Below are experts of layer 5 (counted from 0) of a mixture-of-experts language model. Rows are named up (a neuron's input weights, with its number) and show model dimensions 0-63. Each number is 128 + 24 x the weight over its row's rms, rounded and kept within 0 to 255.
Before each expert's rows: "comes after" lists some tokens at least twice as common just before its tokens as in all text. This comes from a sample of Wikipedia text that the model never trained on. Tokens count by the router's weight.

# expert 99
comes after: "| ", "- ", ", ", ": ", "; ", "("
up0 [162 131 121 145 121  89 153 133 138 196 124 121 124 136 168 126  93 145 134 119  56 116 150 155 141 143 111  82 144 134 114 131 169 131 163 121 139 140 102 112 111  99 140 119 149 117  97 151 138 142 128  85 163 140 124 124 159 104 139  69 145 133 141  92]
up1 [142 171 125 138  93 152 160 143 118 142  95 141 130 115 119 121 100 118 122 123 161 126 133 146 146 107 100 135  97 182 114 117 117  69  89  98 113 130 137  89 135 131 115 143  99 113  89 157 141  91 124 124 133 134 109  72 103 138 118 120 123 127 108 128]
up2 [144 135 119 128 164 108 188 126 125 108 113 158 140 169 129 139 137 168 119  82 118 127 131  79 105 130 146  69 159  98 105 136 140 128 144 146 123 123  92 100 101  87 135 117 115 137 156 136 170 102 143 118 120 159 168 157  98 145 144 105  84 141  93 139]
up3 [126 154 158 118  92 112 153 128 141 160 123 126 131  95 131 131 122 166 108 117 121 121 151 147 120 146  65 125  96  98  95 132 100 116  99 119 187 100  97 149 106 122 185 133 165 151 132 175 135 162  96 146 100 123 136 155 140 106 103 132 128 122 127 104]
up4 [136 167 133  92 173 120 166 107 136 133 127 103 109 112 164 169 131 142 157  89 112 101 128 152  67 114 109 114  99 122 121 157 116 126 102 120 123 144 137 123 163 129 109 150 173 151 143 162 127 183 142 123 134 128 101 117 168 167 159 132 110 134 136 149]
up5 [106 153 145 164 164 110 113 138 116 122 119 139 169 170 117 111 111 123 153 135 149 139 151 104 103 180  74 142  91 104  98 146 106 112 117 134 160 118  84 132 148 133 111  85  81 166 131 127 155 160 125 127 124 106 121 126 121 121  78 127  83 111 159 187]
up6 [ 76 150 135 111 130 168 123 126 134 114 161 142 132  88 137 160 110 104 157  81 123 103 140 115 111  86 129 104 113 149 146 137 128 172 131 153 136 134 140  82 133 129 160 124 120  82 112 102  74 129 146 116  91 108 146 128 121 155 132 102 126 143 103 167]
up7 [111 124 114 150 112 127 135 100 136 147 112 121 116 163 138 116 117 125 158 153 146 150 136 117 130 132  99 103 138 125 113  93 141 109 124 147 108 141 153 106  89 128 146 102 185 124 147 160 143 157 111 108 102 120 118 122 108 104 145 106 144 145 140 109]
up8 [133 113 122 144 120 145 133 111 167 146 118 138 111 117 165  93 110 133 150 136 151 132 134 148 120 112 115 123  95 122 142  96 123 130 169 128 100 105 113 158 126  98 140 138 173 123 140 147 106 175 127  88 118 135  77 124 118 124 137 176 152 181 152 190]
up9 [132 129 162 155 120  96 145  63 146 114 107 154 139 124 160 112 127 112 160 121 125 118  99 122 146 115 156 138 121 100 112 123 135 123 111 108 164 178  87 111  80 112 162 113 141 130 153 125 183 132  72 128 131 116 119 119 131 143 146 129 107 105 130  62]
up10 [161 151 115 110 174 117  94  93 107  99 146 178 106  95 139 100 105 125 151 144 115 146 162 136 160 166 131 184 168 106 100 150 103 131 153 160 132 120 131 115 133 108  85 128  67  89 137 123 157 132 154 125 126 120 126  96 118 120 133 116  96 130 155 105]
up11 [ 63 109 125  97 157 130 135 171 100 158 167 144 124 101 143 139 109 129 156 156 160 111 159 124 124 149 170 132 136 142  86 129 176  94 111 115 165 139 106 110  98 144 176 141 143 150  87 105 125 145 130 127 113 128 158  81 158 139 121 165  95 116 139 118]

# expert 50
comes after: " ", ") ", "\" ", "2 ", "1 ", "4 "
up24 [137 113 149 137  94 170 145 140 116 175 129 112 109 107 151 133 125 138 169  97 100 118  84 117 126 151 126 124 142 117 126 147 121 138  95 172 156 106 132 150  90 127 129 126 142 148 132 123 155 127 117 138 124 127 128  85  81 103 118 127 152 107  97 144]
up25 [136 114 140 122  66 158 146 134 100 100 144 104 119 109 110 128 136 113 167  80 136 146 127 161 103 155 156 139 143 104 118 140 112 159 117 105 143 124 107  58  99 108 123 152 102 160 109 122 102 141 141 139 123 126  98 155 160  76  51 130 141  98 134 157]
up26 [123 131 125  88 144 119  88 150 131 139 102 141 129  72 143 119 120  97 117 128 125  90 124  98  93  99 114 160 169 163  80 125 119  96 137  90 167 152  87  95 109 155 158 157 162 125 115 159 134 136 171 132 165 113 129 103 142  99 145 126 142 130  90 136]
up27 [142 107 138 144 141 163 118 135 143 148 101 165 135 138 131 119  69 109  90  99 100 113 111 126 140 129 168 184 114 125 114 138 165 198 129 165 161  81 157 132  82 100 153 116 149 165 109 142 128 137 122 130 138 140 116 127 140  98 124  98 130  83  99 165]
up28 [118 137 122  87 117  98 154 153 118  90 101  75 102 106 133 129 127 120  86 101 130  93 136 133  97 145 159 171 106 104 149 133 118 131 120 112 125 152 113 119 124 118 117 163 130 132  95 150 166 121 135 150 133 125 152 107 112 134 147 121  76 146 119 103]
up29 [148 107 151  92 124 148 137 109 109  90 157 129 123  95 109 161 123 129 114 121 110  97 140  91 144 149 127 157 167 171 117 155 145 116 142 128 117 143 103  73 164 129 100 153 141 159 136 131 124 114 118 117 102 128 143  77 111 105 119 150  75 152  50 116]
up30 [167 112 114 134 125 150 144 156 141 141 146 144 105 142 187 105 146 154 110 109 125 126 116 124  96 125 130 138 107 173 154  77 132  99 125 141 128 155  77 100 115 113  98  94 176 122 106 106 114 154 112 129 129 166 162  66 125  97 112 134 141 151 127  80]
up31 [115 168 122 130 138 133 133 150 119 122 146 115 115 137 119 137 129 132 140 104 117 136 107 189 169 142 129 110 119  92 135  99  89 152  64 140 130 110 132 103 126 147 146 130 109 129 110  81 135 103 158 124 160 166 137 101  78 157 141 165  93 114 133 103]
up32 [110 153 136 126  90 142  84 110 118 124 126  75 126 118 111 122 147 130 172 162 131 142 152 161 137 125 144 137  92  98 169 109 104  87 136 151 144 174 172 100 149 109 139 110 123 124 142  90 124 150 126 128 139  97 144 156 131 151 116 103 108  63 109 163]
up33 [157 184 146 120 140 108 126 104 152 119  76 129 132 128 159 154 149 115 121 138 132  96 135 140 114 128 105 136 141 153 146 108 124 153 103 126 139 154 118 117 103 144 161  95 165 123 110 140  97 178  97 133 101 135 119 109 107 158  98 100 179  91 127 158]
up34 [129 158 154 128 140 109 121 105 139 154 122  69 154 112 133 153 102  82 133 135 123 163 137 127 122  67 161 122 132 129  88 147  92 127 152  92 106 137 130  70 143 122 123 122 156 151 121 119 129 109 154 119 109 137 156  68  96 133 130 143 159 122 134 151]
up35 [120 113  92 134 137 154  79 107  91 131 126 120 123 159 152 150 159 124 152 170 134 143 137 137 128  83 100 109 143 101 127 103 146 110 154 107 102 126 111 148 120 121 143 119 128 120 111 118 120 125 137  76 127 118 131 161 115 131 142 129 135  97  89 139]

# expert 32
comes after: "| ", "United ", "R", "201", "°", "K"
up0 [171 129 123  82 142 114 180 103 106 121  93 113 136 115 106 119 153 101 162 124 103 115 141 150 115 141 126  94 111 112 104 142 143 105 130 130 122 115 136 161 150 137 108 181 122 128  92 125 120 121 103 151 169  92 101 139 153 126 110 162 121 156 116  83]
up1 [110 137 115 134 164 119 110 119 147 191 121  78 127 103 135 110 125 130 132 116 101 104 143  90 136 155 114 129 112 156 127 158 137 106 176 101 139 103 129 120 116 121  73 116  86 116  97 148 123 122 119 106 158 170 107 139 134  45 109 132  97 163  84 130]
up2 [148 135 105  83 128 103 135 101 134  98  97 157  98 109  72 148 157  98 138 146 130 131 114 152 142 147  68  89 137  92 136 179 149 128 128 158 125 113 153 114 116  91 102 149 111 126 165 108 111  89  80 160 102 119 104 140 125 110 100 135  77 115 131 138]
up3 [110 101  95 126 107 124 162 163 183 120 125 150 119 130 114 132 171 116 112 111 111 147 126 145 131 109 126 128  89 116 160 129 113  97 140 151  61 145 166 138 108 128 157  92 134 145 155  93 100 156 115 139 189 141 112 145 121 169  93 119  85 162 126 130]
up4 [ 74  97 121 142 123 152 138 117 145 136 115 160 123 109 126 139 162 139 111 141 130 127 118 148 148  65 148  87 113  70 150 148 110 150 107 143 138 126 130 116 111 118 137 102 152 120  88 125 116 140 122 134  93 108 178 148 112 105 140 137 106  94 136 195]
up5 [157  87 132 130 132 113 132 126 178 108 153 109 141 116 125 146 132 146 117 158  86 143 153  91 119 159 107 121 121  91 164 139 116 149 136 157 128 122 135 145 144 117 169 131 106 146 117  81 170 163 114 121 128 146 146  99 136 178 112 150 134 135 117  90]
up6 [140 107  95  84 156 145 135 107 147 135  80 145 117 160 145 104 117 139 136 119 102 127 113 126  92 132  77 117 138 126 125 119 107 133 121 111 145 187 122 136 131 137 138 152 109 150 129 137 140 101  98 102 151 141 104 121 126 152  90 121 143 141 108 144]
up7 [148 118 133  75 139 108 142 156 117 134 152 159 119 113  91  96 150 140 160 151 143 149 122 115 123 152 150  58 109 167 144 112 136 127 124 129 106 143 102 146 132 112  93 101 144 100 132 112 166 155 150 134 139  93 133 123 135 117 120 178 145 156 152 117]
up8 [134 112  96 172 184 166 107 111 153 146 113 126 128 104 111 161 159 134 141 125 115 121  98 126 144 131 152 137  78 148 122 131 146 117 140 165 136 138 123 125 138 149 117 116 121 132 118 167 151 122 118  95 151 159 116 121 148 135 113 132 120 165  76 118]
up9 [143 135 103 109 108 106 139 171 153 162 109 139 106 105 126  55 153 149 122 133 119 140 119 160  94 103 123 131  87 150 145 171 138  90 142  96 160 121  93 106 118  97 144 108 140 173 114 122 136 104  82 131 129 120 135 163 121 106  85 135 111 107 139 138]
up10 [124 169 141 164 159 148 105 130 113 144 108 108  98 125 183 172 148 159 135 132 193 138 132 134 117 121 110 140 121 149 135 131 126 112  95  86 156 141 173 130 107 180 125 109 119 170 153 156 159 159 124 191 135 136 142 136 161 108  92 163 142 153 142 154]
up11 [ 82 135 136 103 146 137 142  74 124 149 118  86 146 117 124 121  88 114 145 163 127 134 127 121  95 144 110 117  93  94 160 100 130 148 132  92 170 128 118 148 134 131 133 110 127 150 127 110 116 158 118 129 131 151 114 142  64 123 164 115 120 135  75 104]

# expert 97
comes after: "the ", "of ", ", ", "| ", ": ", "in "
up0 [135 134 166 118 110 135 160 141 111 131 151 100 142 121 108 121 109 122 120 129 128 155 143 126 124 134 120 131 161 128 146 138 127 127 133 120  86 112 130 142 101 117 132 132 163 182 105 123 154 134 138 121 138 105 128 134 143  85 113 187 143 125 139  87]
up1 [128 146 113 106 116  93 111 125 154 107 153 113 141 103 118 103 139 138 117  88 124 150 124 124 124 154 157 148 104 143 155 147 122  94  97 126 121 145 105 149 125 143  91 130  82 163 135 107 124 118 148 123 124 107 131 128  89 151 127 137 112 147 123 128]
up2 [117 123 115 149  91 147 114 143  97 131 147 126 122  83  66 184 127 101  88 120 131 125  94 143  98 126 126 192 142 152 130 151 106 131 168 111 152 135 100 129 131 108 149 112 137 134 146 122  72 120 145 120  91 133 173 108 136 107 111 135 124 108 147  77]
up3 [126  82 111 127 133 102 137 100 127  79 119 132 132 133 132 133 119 127 135 103 156 146 182 162 133 155  90 155 122 106 112 116  98 136  85  93 129 119 125  83  97 108 120 134 118 143 137 113 126 150 119 142  91 145 139  97  84 105  71 100 117 142 136 145]
up4 [112 134 124 171 139  92 146 132 128 161 131  97 113 126 110 124 145 100 107 138 146 126 151 162 127 137 133 119 182 168 167 114 141 134 118 143 128 114 115 144  90 117 170 116 180  94 147 147 150 105 142 113 133 129 161  99  98 138 122 116 134 106 156 122]
up5 [123  99 120  88 130 156 168 102 114 100 136 120  97 122 140 131 143 133 158 133  90 131 159 123 133 125 172  87 149 140 127 150 136  76 112 139 106 141 111  77 132 149 149 134  98 126 183 167 146 123 122 168  95 148  89  81 112 166  99 122 122 157 127 149]
up6 [134 111 124 127 160 118 165 159  99 127 111 139  90 100 103 127 117 135 119 106 129 142 149 122 154  95 129 137 101 139 144 190 117 139 142 153 139 141 124 112  96 100 153 149 159 153 104 136  94 150 115 151  91 131 118 119 104 127 129 156 158 120 103 110]
up7 [123 115 160 149 180 111 119 167 121 111 132 149  94 119 105 134 112 163 139 117 104  73 152 162 137 140  72 131 124 118 142 134 168 134  91 150 139 141 116 114 159 113  83 126 109 137 143 127 145 117 120 141 138 147 170 128 160 133 143 119 125 168 121 142]
up8 [103  91 127 122 103 126 123 130 122 127 128 114  82  95 114 119 108 141  75 116 108 130 161 160 112 178 125  98 102 118 114 146 114  87 116 135 124 137 103 122 129 114 145 140 105 149 108 104 114 129  84 129 110 149 136  88  39  96 150 151 129 110 143 102]
up9 [167 140 183 114 118 113  93 127  94 111 131  95 149 167 120 143 116  73 117 110 103 124 154 112 132 149  92 144 159 140 170  83 106 182 138 111 123 143  96 101 131 144 119 150 138 143 135 183 168 119 125 111 162 168 162 107 113 137 104 134 142  97 149  99]
up10 [121 108 135 128 140 142 104  77 132  84 118 117 110 113 127 128 108 139 113 100 159 153  89 119 144 127  94 130  85 123  88 120 110  86 141 125 174 145 133 107 152 152 108  87 110 148 144 118 120 150  74 142 109 118 138 141 107  74 104 143 123 145 118 115]
up11 [ 95  87 134  87 193 120  79 139 143 133 137 106 113 111 118 128 126 150 171 150  97  88 168 143 136 101 183 154 122 133 112  95 155 134 121 130 157 135 108 118  77 139 121 160 135 123  91 115 113 103 153 124 149 101 120  98 117 124 119 127 133 146  98 103]

# expert 61
comes after: "the ", "New ", "United ", "of ", "National ", "York "
up16 [117 175 137 126 105 149 135 121 114 125 117 116 138 113  98 149 132 116 106 137 130  84 157 115 147 174 124 115  58 102 115 112 110 122 174  99  95 107 137 157 157 161 157 121 152 131 122 110 150 126 125 133 141 125 138  95 122 133 100 121 105  91 129  67]
up17 [135  93 114 104 139 176 106  92 128  82 116 146 125  88 102 129 108  91 126 176 102 173 119  99  85 134 129 116 140 133 113 147 101 110 102 162 138 147 126 136  91 149 115 102 103 127 136 101 145  97 128 171 103 107 115 120 129 131 106 160 120 129 146 139]
up18 [ 93  78 107 138  85 124 124 114 137 116 137 106  88 112 135 123 130 137 115 128 115 105 134 148  87 164 140 136 143 104 115 155 121 112 106 135 164 152  95 136 110 140 189 151 151 124 113 105 114 110 134 115 124  86 127 117  88  87  98 167 120 131 149 169]
up19 [139 121 114 113 177 116 137 144 120 134  92 103 146 160 127 103 151 140 159 129 121 133 165 102 121 148 132  86 114 149 143 157 171 144 132  70  72 139 140 119 130 131 130 120 147 114  91 129 156 128 112 153 154 142 133 121 124 104 126 105 158 115 110 105]
up20 [116 136  70 153 104 116  77 107 127 147 112 163 156 123  97 174 145 105 159 127 103 100 146 178 100 123 177 134 123 141 121 126 126 117  87 114 153 133 133  65 160  77 166 105 119 126 101 104 129 142 131 152 103 129 100 121 131 117 155 119  95 144 128 137]
up21 [109 121  89 120 120 112  98 104 132 141 182 130  49 131 142 141 122  95 123 107 113 131 113 138 137 129 126 141 140 118 143 148 120 113 125 127  90 162  95 156 104  96 145 111 111 123 128 139 106 118 153 124 122  91 122 128 148 103 127 157 145 122 135 155]
up22 [131 116 139  96  91 141 145 133 118 135 124  85 170 112  92 127 173  98 133 108 124 115 118 106 115 143 134 163 159 123  98 114  79 111 104 125 165 165 128 138 103 139 126  99 119 151  94 133 119 127  93 160  98  79 110 101 123 158 123 113 143 182 127  50]
up23 [151 103 126 125 139 124 111  95  78 152 121 129 107 112 154 156  79 149 169 108 130 146 148 139  89 117  93 151 141 133 121 149 115 167 149 123 145 139 141  84 103 148  91 146 100 110 151 135 137 158 148  85 105  75 124 117 149 137 124 150  80 111 164 112]
up24 [105 137 122 108 106 132  94  81  78 137  79 103 156 133 127 161 141 104 149 111  88 145 129 128 119 163 117  93 109 123 122  97 119  95 165 145 170 143 124 155 105 143 101 112  95 172 131 184 124 121 116 137  96  77 168 118 119 118 139 133 151 140 158 101]
up25 [142 118 122 107 153 121 121  67 101  99 160 107 109 117 130 130 104 117 114 136 128 152 139 124 184 182 156 161 114 107 115 159 156 139 125 120 136 154  91 152 115 133 102 121 129 131 166 149 142 132 125 130  97 110 114 115 123 155 127 154 145 179 133 134]
up26 [147 121 125 156 110  72 134 127 131 167  95 122 173 150 145 135 135  90 120 147 121 144 149 166 160 155  96 114 182 170 135 105 116  89 107  92 128 120 118 139 169 150 143 102 131 115 129 146 123 171 134 128 146 145 158  90 120 171 150 185 146  94  93 128]
up27 [158 127 158  75 101 129 103 108 136 153 151 133 105 119 109 114 121 104 153 126 153 145 104 108 171  90 190 125 154 136 177 142 113 131 131 164 153 113 128 113 169 179 163 133 152 146 137 105 147 131 121 140 132 148 139 131 136 100 134 163 132 111  74 166]

# expert 66
comes after: "T", "N", "M", "P", "E", "S"
up0 [156 140 132 137 107  91 106 165 147 123 149 117 165 110 131 118 140 134 111 118 114 111  90 169  97 110 127  99  95 118 106  78 118 113 143 101 179 102 157  84 115 153 136 130 122 118 139 123 140 106 109 144 102 117 139 149 123 125 131 133  86  95 132 123]
up1 [113 117 167 150 127 134 118 123 136 144 157 119  95  93 157 182 104 126 122 147 129  64 151 140 142 137 170 106 174 140  97 114 132 115 130 148 115 146 126 139  97 104 163 145 117 120 109 139 104 176 121  88 120 114 130  96 130 192 135 103 152 147 127 108]
up2 [143 144  91 138 138 150  99 111 165 123 171 143 116  95 134 154 102  84 138 143 134 123 139 178 119  88 101 100 127 112 120 145 143 142 122 137 133 141 150  91 124 161 135 129 160 130 152  79 177 126 116 155 106 128 134  88  74  98 136 171 119 120 133 112]
up3 [144 152 161 147 163 122 160  97  94 154 132  97 122 127 132 146 126 115 136 125 134 167  98  83 151 114 132 128 145 157 126 156 104 108 134 142 133 122 149 125 100 128 128 116 115 140 123 135 179  97 160 125 185 144 113 159  86 155 138 159 122 131 146 153]
up4 [ 79 136 105 103 158 137 119 113 159 110 165 115  91 130 163 150 112 111 147 137 111  48 111 110 119  70 157  85  82 113 148 140  92 104 141 106 131 141 149 122 148 130 106  90 134 121 150 132 154 124  97 120 126 136 111 130 121 146 114 131 110 144 115 105]
up5 [148 103 108 142 107 141 124 128 132 109  95 166 126 148 150 143 109 161 121 126 106 156 136  90 160 157 130 127 153 169 116  81 131 146 105  89 132 172 144  81 140 101  92 136 121 107 134 138 146 125 129 159 103 147 153 100 102 166 126 173 152 164  88 112]
up6 [135 103 109 138  69 115 135 132 150 112 123 140 123 120 150 125  94 105 139  96 144 133  97 120 163 119 142  69 160  79 144 151 117 115 118 140 109 143 115  64 131 104 131 110 158  99 134 131 156  92 100  92 131 175 159 124  94 144 113 145 133  87 167  90]
up7 [167 104 126 118 144 115 156  82 113 125 104 121  97 131  96 110 178 146 168 144 124 146  74 108  94 111 137 128 139 129 119 126 131 131 109 122 162 125 110 102 132 127 124  98 134 109 148 133 130 122 115 105 104 103 131  84 105 120 135 152 170 169  73  95]
up8 [149 136 137 115  78 116 119  85  98 103 122 121 164  81  99 157 118 134 103 115  93  49 132 136 115  99 141 108 132 138  95 155  92 145 112 137 152  86 160  94 100 114 127  72 114 145 160 122 135 121 120 153 102 100 114 145 107 125 129 164 104 114 140 111]
up9 [136 134 124 150  96 125 143 155 170 154 107 131 116 164 150 138 100 161 147 155  86 119 102 174 126 142 131 122 146  79 156 128 163 128 126 133 101 138 131 114  97 137  84 109  76 144 144 139 120 144 120 122 113 102 155 194 117 110 102 127 103 129  99 146]
up10 [110 140 136 113 141 119  91 105  69 141 155 104 112 132 106 159 110 102 105 127 108 122 132 149  89  97 117 121 154 159 171 130 121 126 109 151  91 142 141 131 124 102 149 121  99 142  82 134 146 137 103 109 166 125  89 114 134 165  96 171 114 156 125 189]
up11 [139 152 100 132 149 137 114  79 160 136 131 125 170 117  96  86 124 137 147 145 140 128 186 133 188 146 105 148 127 157 179 102 164 113 128 117 112 155 115 137 134 137 151 149 146 122 176 142 118  91 174  99 102 141 143 112 105 106 103 116 115 100 110 141]

# expert 62
comes after: " ", "0 ", "1 ", "2 ", "3 ", "5 "
up24 [168 121 130  99 156 111  77  75 132  99 138  91 153 152 171 125 108 154 149  88 114 107 141 137 172 121 125 107 122 151 129 137 155 137 158 114 101 172 131 126 100 115  78 147 143 112 135 116 136 125 113 155 115 114 139 129 124 159 115 103 156 126 119 135]
up25 [ 98 187 123 120 145 133 120 148 182  85 109 112 132 113 118 103 141  90 119 130 109 103 106 157 157 115 108 157 128 115  97 129 145 162 129 120 144 136 167 135 104  93 115 101 123 121 145  83 107 130 147 115 111 145 121 165 115 180 140 160 138 138  89 141]
up26 [103 122 157 124 160 146 131 120 118  88  73 129 120 120  87 123 140 145 113 126 123 154 154  91 115 115 135 104 128 147  69 144  92 129 106  90 106 105 188 121 144 121 117 125 128  99 112 143  96 143  64 147 137 118 143 105 124 109 114 154 153 126 137 158]
up27 [138 144 143  57 129 153  92 142  96 157 112 129 110 127 142 154 176 139 138 107 161 128 102 127 130 133 159 149 152 159 127 120  76 111 126  98 114 130 148 113 138 140  99 150 138 147 113  98 127 132 104 174 148 178 128  87 124  96 112 135 121 149 111 116]
up28 [115 127 127 149 158  72 161 155 122 114 124 156 150 163 100 138  94 163 146  96 106 100 137 102 151 131 159 125 152  87 113  83 122 118 115 145 166 177 127 122 113 160 152  81 107 131 131  91 151 116 164 156 152  96  94 132 117 113 100 153 133  74 125 139]
up29 [102 121 132  96 115 132 128 103 112 142 130 134 147 154 117 172 139 119 122 110 125 156 138  99  84 138 108 131 186 116 189 146 131 157 139 150 118  99 144 106 113 112 123 100 113 128 163 132 122 128  90 141 162 127 127 140  87 168 122 141  75 136 126 150]
up30 [103 147 136 148 133 153 148  90 167 137 127 123 122 153 139 163 119 109 144 139 110 148 134 173 137 114 126 159 162  99 158 134 124 111 121 133 106 117 101 152 130 134 125  99 131 100 133 109  77 142 130  82 114 136  61 149 144 119 101 104 121 142 121 157]
up31 [185 186  91 117 128 164 138 140 152 154 149 138 160 126 129 128 162 115 108 136  92 141 117 101 122 129 116 156 148 113 107 110 118  78 113  85 113 127 122 104 128 101 116  98 112 137 124 126 126 138 179 177 103  93  88 142  85 124 161 125 165 133 103  97]
up32 [149 160 107 136 106 116  98 147 116 109 138 141 130 167 119 169  94 146 174 111 110 122 130 141 127 150 141 139 163 168 100  77 161 133 140 130 114 146 156 119 119 125 107 124 159 158  95 134 129 118  92 142 136 117 131 140 120 107 135 140 112 119 152 125]
up33 [176 120 112 105 112 160 123 112 115 109 136  94 139 164 104 141 105 155 120 117 125 155 141  98 139 111 119 117 140 105 108 130 106 135 119 144 110  96 157  94 144 127 159 136 135 135 155 109 133 138 121 133  82 122 125 123 175 111 106 177 145 121 125 148]
up34 [151 128 137 135 134 139 160 143 111  90 135 109 136  89 152 176 111 120 114 113 103 115  89  86 103 156 114 158 173 159 109 127 140 110 144 103 120 112  98  90 126 101 141 115 163 145 125  93 103 152 108 148 117 165  86 134 137 171 127 130  92  92 152 148]
up35 [130 100 149 157 130 145  64 126  94  72 102 125 157 128 134 126 111 107 141  82 137 134 146  70  98 119 119 147 145 124 118 137  67 132 158 133 134 129  99 117 130 123 156 164 123 116  96 132 137 117 178 159 115 109 125 109 115 123 153 118 137 171 141 137]

# expert 119
comes after: "\n", " ", "4 ", "2 ", "1 ", "3 "
up0 [127 135 141  96 139 134 121 152 123 150 104 124 169 137 100 136 155 118 122 118 113 127 133 170 159 142 120  91 122 122  83 115 100 108  93 133 126 139 134 123 111 123 180 164  80 135 152 119 129 148 101 129 136 149 124 187 136 112 151 136  99 137 112 143]
up1 [145 140 152 148 153 156 111 115 125 145  91 124  90 145 106 144 130  90 118  88 114 120 132 101 144  85 120  87 134 140 162  90 141 139 159 106 117 132 119 117 144 104 111 114 123 150 128 139  68  95 101 105 177 126 139 105 102 110 105 131 106 121 115 145]
up2 [ 88 143 170  93 135  79 108 116 165 176 156 137  99 144 138 139 143 113 120 102 116 110 131 164 149 135 107 174 113 126 111 162 146 150 162  71 115 140  93  84 152 125 109  90 134 189 143 125 130 125 128 127 123 140 132 127 116 126 153 155 137 130 145 158]
up3 [134 116 154 111 147  85 188 121 110 157 133 103 138 113 151 132 119 125 128 144 121 131 114 170 101  69  99 153  98 111  83 139 130 135 124 120 135 133 116 119 132 136 140 172 124 106 145 120 118 133 150  96 177 134 115 135 130 161 168 147 144 121  89 146]
up4 [129 101 163 145 193 122 128 139 129 135  98 154 163 105 117 104 111 119 155 125 167 135 116 122 147 101  89  84 124 115 144 108 156 149 129 150 114 112 100  76 139 101 155 120 149 165 103  96 103 113 163 113  94 116 118 116 143 127 112 135 145 103 120 151]
up5 [118 118 131 140 137 127 141 138 156 126 133 126 150 131 116 113 109 128 148 133 146 153 187 132 159 143 144  99 149 125 131 117 152 168 131 153 187  93 116 113 155 125 125 119 146 140 117 101 123 154 152 122 156 158 108 105  79 124 164 131 115  98  92 149]
up6 [128  82 150 138 130 146 132  76 122 120 131  93  60 135 131 141 147  93 123 124 142 146 144 138 130 151 102 119 141 158 158 174 136 120 138 180 143 138 128 120  80  89 144 138 118 146 152 119 128 152 118  92 106 121 151 152 123 115 109 166 125 129 128 161]
up7 [129 135 130 108 122 135 152 142 108 117  63 113 105 124 137 102  90 125 153 138 125 136 150 161 143 110 116 147 129  98 170 134  82 147 130 111 132 104 141 131 126 136 134  98 110 132 157 103 126 104 101 131 159 148 114 117 118 116 176 124 144 115 161 159]
up8 [146 118 116 114 123 162 181 103 149 148 119  71 109 108 118 133 109 108 133 158 135 138 130 128 132 170 164 128 103 184 120 123  99 142 158  82 120 137 102  84 133 107  90 148 130 118 115 139 110 148 162 147 117 132 140 132 127 145 131 112 100 150 140 115]
up9 [156 132 164  97 101  86 150 153 121 133 135 138 133 124 180 133 132  93 128 151  92 151 135 136 118 120 104 144 114 147  89 137  64 148 158  98 166 103  75 127 143 127 137 139 111 160 119 139 131 120 110 115  72 131 165 104  88 124 108 148 151 123 146 126]
up10 [ 93 150 122 130 134 148 151  85 139 140  71 109 102  83 164 137 107 140 166 141 140  93 141  68 141 114 156  74 121 149 121  90 171 141 106 132 152 130 140 137 112 131 144 165 110 107 140 109 155 123 138 151 134 162 149 121 128 110 133 135 125 118 132 115]
up11 [156 124 171 124 122 146 189 107 156 136 129 155 140 137 141 121 140 133 127 133 108 183 127 104 140 100 152  90 143 151 146 166 146 130 128 175 189  97 129  91 125 106 121 100 143 105 140 140 158 126 142 139 161 131 113 124 150 140 124 171 128  73 152 138]